config = dict(
    num_hidden_layers=10,
    hidden_size=128,
    n_experts=32,
    experts_per_token=1,
    d_expert=224,
    d_shared_expert=0,
    hidden_act='clamped_swiglu',
    moe_layers=[0, 1, 2, 3, 4, 5, 6, 7, 8, 9],
    router_score='softmax',
    normalize_top_k=False,
    routed_scale=10.6,
    balance_loss=0.00443,
    balance_bias=False,
    router_bias=True,
    init_std_router=0.0158,
    lr_router=0.00131,
    num_attention_heads=2,
    num_key_value_heads=2,
    head_dim=64,
    vocab_size=8192,
    norm='rmsnorm',
    norm_place='pre',
    norm_eps=1e-05,
    positions='rope',
    rope_theta=10000.0,
    rope_fraction=1.0,
    qk_norm=True,
    attn_scale=0.125,
    tie_word_embeddings=True,
    parallel_block=False,
    init='normal',
    init_std_qkv=0.0692,
    init_std_o=0.0,
    init_std_up=0.0692,
    init_std_down=0.0,
    init_mimetic=0.7,
    optimizer='muon_variant',
    learning_rate=0.0159,
    beta1=0.9,
    weight_decay=0.0083,
    lr_head=0.00906,
    warmup_steps=50,
    schedule='wsd',
    decay_fraction=0.863,
    decay_shape='linear',
    final_lr_fraction=0.0,
    batch_tokens=65536,
    max_seq_len=256,
    doc_mask=True,
    train_tokens=272200000,
    max_steps=4154,
    dataset='wikipedia_en',
)
Below are experts of layer 4 (counted from 0) of a mixture-of-experts language model. Rows are named router (the router's row for the expert), gate (a neuron's input weights, with its number), up (a neuron's input weights, with its number) and show model dimensions 0-127. Each number is 128 + 32 x the weight over its row's rms, rounded and kept within 0 to 255. Numbers have three digits each.
Before each expert's rows: "gets" lists some tokens that make up at least twice as much of what it gets as of all text. This comes from a sample of Wikipedia text that the model never trained on. Tokens count by the router's weight.

# expert 5
gets: "c", "f", "st", "ch", "z", "cc"
router:198122115099170139158072104146089153159128113120106185145140092105207097161156107114126163133164152142083105139114146168129154120083106069130180130163088106081112165136158094118137090096172094110174169086206153130100173120154136122139159098096093196071104092089146160135110161067131147106136130098129145161113190151143111119093188134164107168123132090131127116114126129112079057155089
gate2:137091094198159097137111096152121174164139100146106130161089127095165088126092117083089148103117123095117111101160172118186143098156146122077150081133112111162114132109115161100110142124152178088157129057186130093097108107090165109127110144152108113131086181105123127158179074165181095111095141066171169113111160158133136113165079169079165103157134195120129170115028173159123119135118
up2:137104100131136109093116129132125107114146090194083118146136111135133121155098167118123091120115175054164090190128111120138169091154097106136160177167083137164079086070166089109116120091185166153112159088146128139141112098098078108122132128138153125144145184178102158134146156162111115097156142173137126167135095172130136166124081125084192195143092189154194109101107091147086189102060

# expert 13
gets: "%", "  ", "\"", "}", "1", " K"
router:095138105153106164141115129086114153155162153137135075200183108146075181097124133168097163173154104153194102167121161116098123120139193089145094124136180061146152087094168170132128122108180129193105100125126175153114113156128138167171132074101158092100093128149150082119129118127093088171048091152116166110178130090145154104134080127105116118155104100107138136114180110116156204148158
gate4:144108093139140135166152130123099100065153080143174130129114176097150126128114168089126093151162107126119121113119120145138098111116062158129122136144109126125126122068110077149099144183147151135150097134145173116143106121138084139111181183178141180129171127177118116104109054190136103155084181089165140067101092198167137167125165080187125130093135106075145085146035118154109095069110
up4:139114128115067107168135135092160152125081118105117167120183170131176086154102089119127130137073190143100157121113062090121155144107168114135133147142090158087143114131108124123112177171135175152168082156128170127107168080089160160159204174128101161122171125077044175113157157098150102156138109176147175163093158110109136103055173155078172130135100126184083108134133138099118128098128

# expert 27
gets: " that", "s", " which", " his", " first", " one"
router:080126168136088197169127149118092142087130117081083112112144177119097105098165101152187111138177151172094154097128096126070122142165113171072101180152154174146142174150128214143142140145156143138122127172085099052116073203117159134122110088206133139148132137121081105146145101132128137120179141130131134103127078119118157113108135091162136141115121209100101161153101136124168157116073
gate6:088167138079149127098083160128129141155144105075039101072129150123121105101100086181149149164074140144102162155138117101145134103128084135167119091114178161112132174111115172139171092154152138119167177077169080171131135154103101118150121160117182161173127156118100123111123134110172104051094031107094110100112115132101133120128146179106078175114133137126128094114113114120109204183078
up6:070121095116147090123122092050114114175104108110116143089100127119143114117120073127152172086118135144135107113166092116140160114157082124200095152094173127108150155132162138124168086176152115127158149083124059142142135134077163084141112152113175103194151152131074147130102171122190121082105060197079111127113114154081193138086141150117133177082169133167097149141114119166157148116067

# expert 0
gets: "0", ",", "9", "8", " &", "6"
router:095134105151101164148120124084118164146165157140142089201185105147081186093124132171099164181148103155188103167122169118100127122137193086150098124130178073140159088092171169127129120116179118188109098126126179148102108154128134159178134072097153089102094131148151083117131124133089083167051083154114164117174129096145154105136080133099125119153106100112133131108184110111157205151156
gate6:134080154130144069162147148175123142108157082135150159134094110076084169135159175137134135183118125131104155154177158156152134140116152147112125142144124112074130072124078164180114163215116169115141177132098138105098084134166129088122052129097131139196122132075116123129133112135149181140073115117091117181117157129137179089102150095145126069122114097100091180139079183177137087164063
up6:219158184147146100135171127153111108130168123163122134117163094147170150141131153070089161060183074130129067092067107132131091140129147192120171158122117136134091155135133124138155130078102129127131115122159126092126090136154174154152103131158138099080144147129103155060155109181137104105132130138164084218174132085141098150097161072176169138139072096108130061086097133114103114130152

# expert 3
gets: "s", "es", "ers", "ies", "ns", "ts"
router:104173111107126096089161130122148171091070118110079113134121096072188107163165162132089137098114115147153075123177123082090169065101157096120159108068110191103091114110131178128122136133063081121129099090091155169104139135205124137123121200132111100088102123165075135114158115108096160083123083109068100131121100181126165133057134116173115150149077135175146143113117144124091140143148
gate6:138101111095168145126132098129087139123177121122116079110155069152166120162173141109135112128176122169157113125106139067180124176125136074113213107079154106134066104057122170147093171148122113081184169121188136178108102132182128157054130147114099145113112120138113143169115095112124137184143167144117225079072162108142146108157152134166127131127128150115181107115133117135175101087132
up6:153157149142122117181184128075118111162152146099157183143138095076084168161089183119162153099147148129128145207126093059146122092101170163120133131082116140127088105122169069124151091106089133105123107126128150066094106098057140097108150128085145155124139135225120130128115174107140140118140126164137107103088166082143067126172120102120116175169095166182162106118206130104099150141146

# expert 11
gets: " p", " the", " an", " P", " American", " The"
router:099136102157102169143113127089117157148171152137136078195185113144079178094120129169098162178150100162187102174118168114103123121137194086141088125130178063144150088091167168134135118106174119193108101128125173150106111151127136165172134076095155090098098130155152081108132123133093085171052081149110165113174130092149154104134088126099123109156100098115131132112180107114149204151159
gate2:168201153143107123181132116155068160170128061091176195151128212134097094148055110090117132160151122176159147151115150094160132132156144108163077157106124099132129160102058145113119139129071146108138116098100126080143103126121069107084096067092140109120159110091097102127152190034146131086141165127102149117095190156134135133164124101114156112169145136096125153151145129104130093120145
up2:155092085162120185148083107179076112099103110123119156104080150131122103124115094141134138098159070055148119148125138092132155111174134093170121087095064117107206153115179113135108178126115152116188132100114061106126122122142110067133104142112123151149148087083074141112101138071114147042128130144083162128095189159092126133082117134111181166124153110091132156122066163113177093099106

# expert 26
gets: "y", "l", "e", "on", "r", "al"
router:163170183111122090130162124101153069171138099129114126068127098132100142136098163097146148147081103138111125163172153141174168123107058223101141139094093101043187154109167152110147126097161125060162131108115120160119158185149139142095166173127100140150142154088132159064119099117184158094162079137132143105133156126093131107102118079115092119085182135122131122161125208146101136127092
gate9:115202146119099128155145093173160132127143134142114134050104137102090119114093158207114068064068117148076135138115051146155159141127145112101113118151123213144102142140072105122136128143095106139120156158167150176119166201143153138110148109129176149124155132075141138091164130138076156105153135152151134082145138116151149097155109163135138163077171165101081067171157152178124193146115
up9:137166131087104143169145187091044139087148076175145135124152076135143162097119118093131118048142083161121126176089073160183185149151133162104104129164087147120048065117149149103132114109092107116121141109146140102107116145109098195085107165076174062160173135133178094116183110112099132141142124162119141146106099153154114124132097180129138146067100176117125120163118177124125135099142

# expert 15
gets: "t", "n", "d", "r", "m", "er"
router:113128114171112100167147114145131117094077039083124092094119093118149108166168130072108120165077185104164121153173122181166135121127107114145144121133120181169133190182153100126110082180153134052137116128145128168100150073156116135111127113136096159129133118096153175161160173174166176178111152159116080090126123160127082107091200143148162107114145091096178149144105112091084134161079
gate11:115133158130102223125137126131097097073079162136145179062128149114143154135150106120138123155169111106120144083093109096125099122103127137095100125098134127218088131145124101099160054050163107137089124083094092125133135077173142134099146082092124104206097192149172165126081094104096154102088142125163125103128140156069114134116107103157124070125124096156102163066107081122096101129148
up11:124079097109075165145125174125094173150119138109152158137120118185136169099112137148157089100152138111080146128118146120169097138079111083109117175147114105141109098088083135167136022130099074154127157103118127119092121134161136138105140081185132140156172080159191174091107111123123185092095093131137174095104168154055099129086160085084143076171097065115131176118100123127146115073120

# expert 19
gets: " a", ")", " was", ",", " were", " The"
router:100137100156102171137125127090121158151164152136139078195189112144080184094119134170098162178150104158195092166123167113105124125142191090144092123133182062145158089091173168132130119112181124191109102132129175148106109154125138160171134071098157093102097128145149078121138117130090089168050081146109167121171134090143153101136083131102118116151106100107139130112180116113158203150151
gate14:133143114102124186105151070159124162106126099110177113130062143068080112089139116129140103186181139112131150091136054082157119115097145152073162124190098162143111113145139160141081094115113128038086112052163106110144098131100115138137140133116157138131116137106187090139152095184160108181151146132118123092147165088159075142211146069132112163136161120127139114101179155153125115109082
up14:091187121134084151162100128112068101100138142144123151116118073131100099166093195078140138162127197065115134152096124107091140192153160181159095173139151151110063070136166163149109111165065146126134148077159183145124131165181086086117081139101163084150174134128143138086115094127135169162147127197130119097142077133112088113106108122117128090114158113077188137121133114101085131098115

# expert 8
gets: " in", " the", " of", " from", " at", " on"
router:147103140101096157097074147135169159129156168143129095107067166133062130162151089127134087174173159145181120121014112165188089140114158105096079098187142112170125143120109145151162121118098107108156149074149150120071089128090117106134118178118131124101168142073133074141174105137111042123155114106095176162171129122093147177147125126128179121154113174125103127100129105114088157160110
gate1:127101128119087071050108151196091088131100157091078134151137138094130158145117136190086134162094164106177095075141160144103138127160145115146113098151137203075117093123145131164107088104108115141104101043139097078178125134103130080116079059122153073155118129187097166114142104130159136094167159095107143117153091157137154099161100118197139133099080171164116145155130123113084114167118
up1:116126110125108090087148129126091130130181123075161108113183158106150128119140139131126119135175085081095147102070090117115095048152124099149165113080114107032117091140069131126073120123170115075121120067126105152153073135135113154159072121079114076136169145173141114130139133114142119115137138109232113097128169137099072115195130113104135108131043140106110131121144125074131103175142

# expert 23
gets: " he", " it", " He", " not", " she", " they"
router:104097116173096165137192180092113122110132104139075170143159163155117099110157151120151146078116154149114084141119090168075139139137139150173143128088182153106142150120071172165117133146101147140182124150158090107124062178090183143125129094164167120176081172207106136147155085120081122149063150155100176085119153135188147103146110147127078166104086188134081140118143097119148158110089
gate11:144156116139083077114143158144153087161137088100148119117122112154094098116097154125136119138164091136112089087117098109103077188113163131126159135121124097068131159060134141174111143148164150096169131198116109077127094182076099093142106145169195151074084126148140090141154070136098142156143062127114178139119139104133149098112086074146067187149066141081153091172105120148126137061090
up11:127128160083117144132149104178107091176135144134186134123128135110085064135101139136130142137132145150158130129132104114135111155112094186110144145072129070048110186050175144102133127113086082100143097137119075116102104146132076102103119128139120158093074138165138094086194167161106145129155090132138132105104107097148141039166107087128120155139087181074158063108159129093128113039141

# expert 31
gets: "'", "h", "g", "a", "k", "i"
router:124098077071122101188059172169117126175083128100163155059050124142210104090118111089104163134123137150104100079136124127122110165150092118107145114094122183155103149118153098108124166113137097144141096141138113133200173132154059146121170138153122145140120127084081153157159118172143110087158161101196077096121126153152109125095190140147146146115159080165138147107073102153131139106183
gate14:122124125123172138182162108151130092142158067040100142155134165139187174190177158151124113177131127104124119114155125134154083122150085173130098094116112092092128142130142122152030154074138172149164145146162162120175137124105173153089167076111111098124111099172126144162142090123158140139133131097119069122157179180179195161164158140161123100176115098100141147092090148182125172120117
up14:153083071129144105143129127145144121126102081061154104149167135114142101132112155142144145096172157092117127123130099052179128114141140158116092050127115146147145143091172123155055139122098175129158112139181182141113109147050116132141117121127070135166143087171112121125185078143133099171116128072120093116180156174199194186155154086117112131164155106139122152151127130184093135072174

# expert 30
gets: " the", ",", ")", " New", " South", " La"
router:095136096156102171146122129088121162146173153143140081199186107139074186096123129169095163179153103162186100171116173112099123120132195086143087126125174067142152089093160163136129115120180126191109106124133174147100103152124131163177126072100156092098098133148157082115133124127090087167050084149115163113179132096151155107131089127104125114151112097112136129116177111118164204144153
gate14:173129112071086087128063143127114054162127157155101112119138169102091104165097161100085105144146080118126126173094107096188116170101138167124109141172160221146110087111129096155069153148094119149087115157130119123155135164113125106064146176157150111125083149070102084171163082154157106086124118131135130186094140092082166149139088126138130166134128119094123093086157186139159089119073
up14:107097159166118143118093155130144149097062168094152053168173094118142140124128111099095162156075069153134151071151121151121154108112083095095074082062097071108122117137139114121086117137175139107156162098179124136087074193129163137103120088099164141112121197185110110075092155100158132118148147113115117106106134126127110108168071105155142127078105130167143156159081125075138202165127

# expert 10
gets: " as", " for", " to", " of", " by", " with"
router:137091115135081197104169159113126116121123124098099094103159120133073145113106123154093125127149108124154182174138035153113113153077171198083105152182190179141146106166039134089139160109161149098126133159131148066114072142145078159121102136103136126096191129177086166106101098147149127159136170089144186144140107127136160172113122098097134092110176172102105136103101157116150169110139
gate1:146100148142131113090162126084144074106196096177150154099103139119145124124097109125140181150139115116075111111075114131113172081111154132106101093102129115100149078091066110181093090142187179088160071113130110149084100148167129054126169145125065146156135141141094149137096142083159114127032179159104102148159123154138095127164172143069097113160164123207146133121153156137108163142111
up1:164134107129146128096156160146129204101164122122101060108071161129066116109148109134128133166157114121106143121083081104113115112169197097132115111100078151122111060180060109150150121083113171084137061088149077159086182156127126065156165143162075130119121160113130092190112115128125108170047116108128076143162179153139117159142155165108139092153112147175160117102139167134104139116130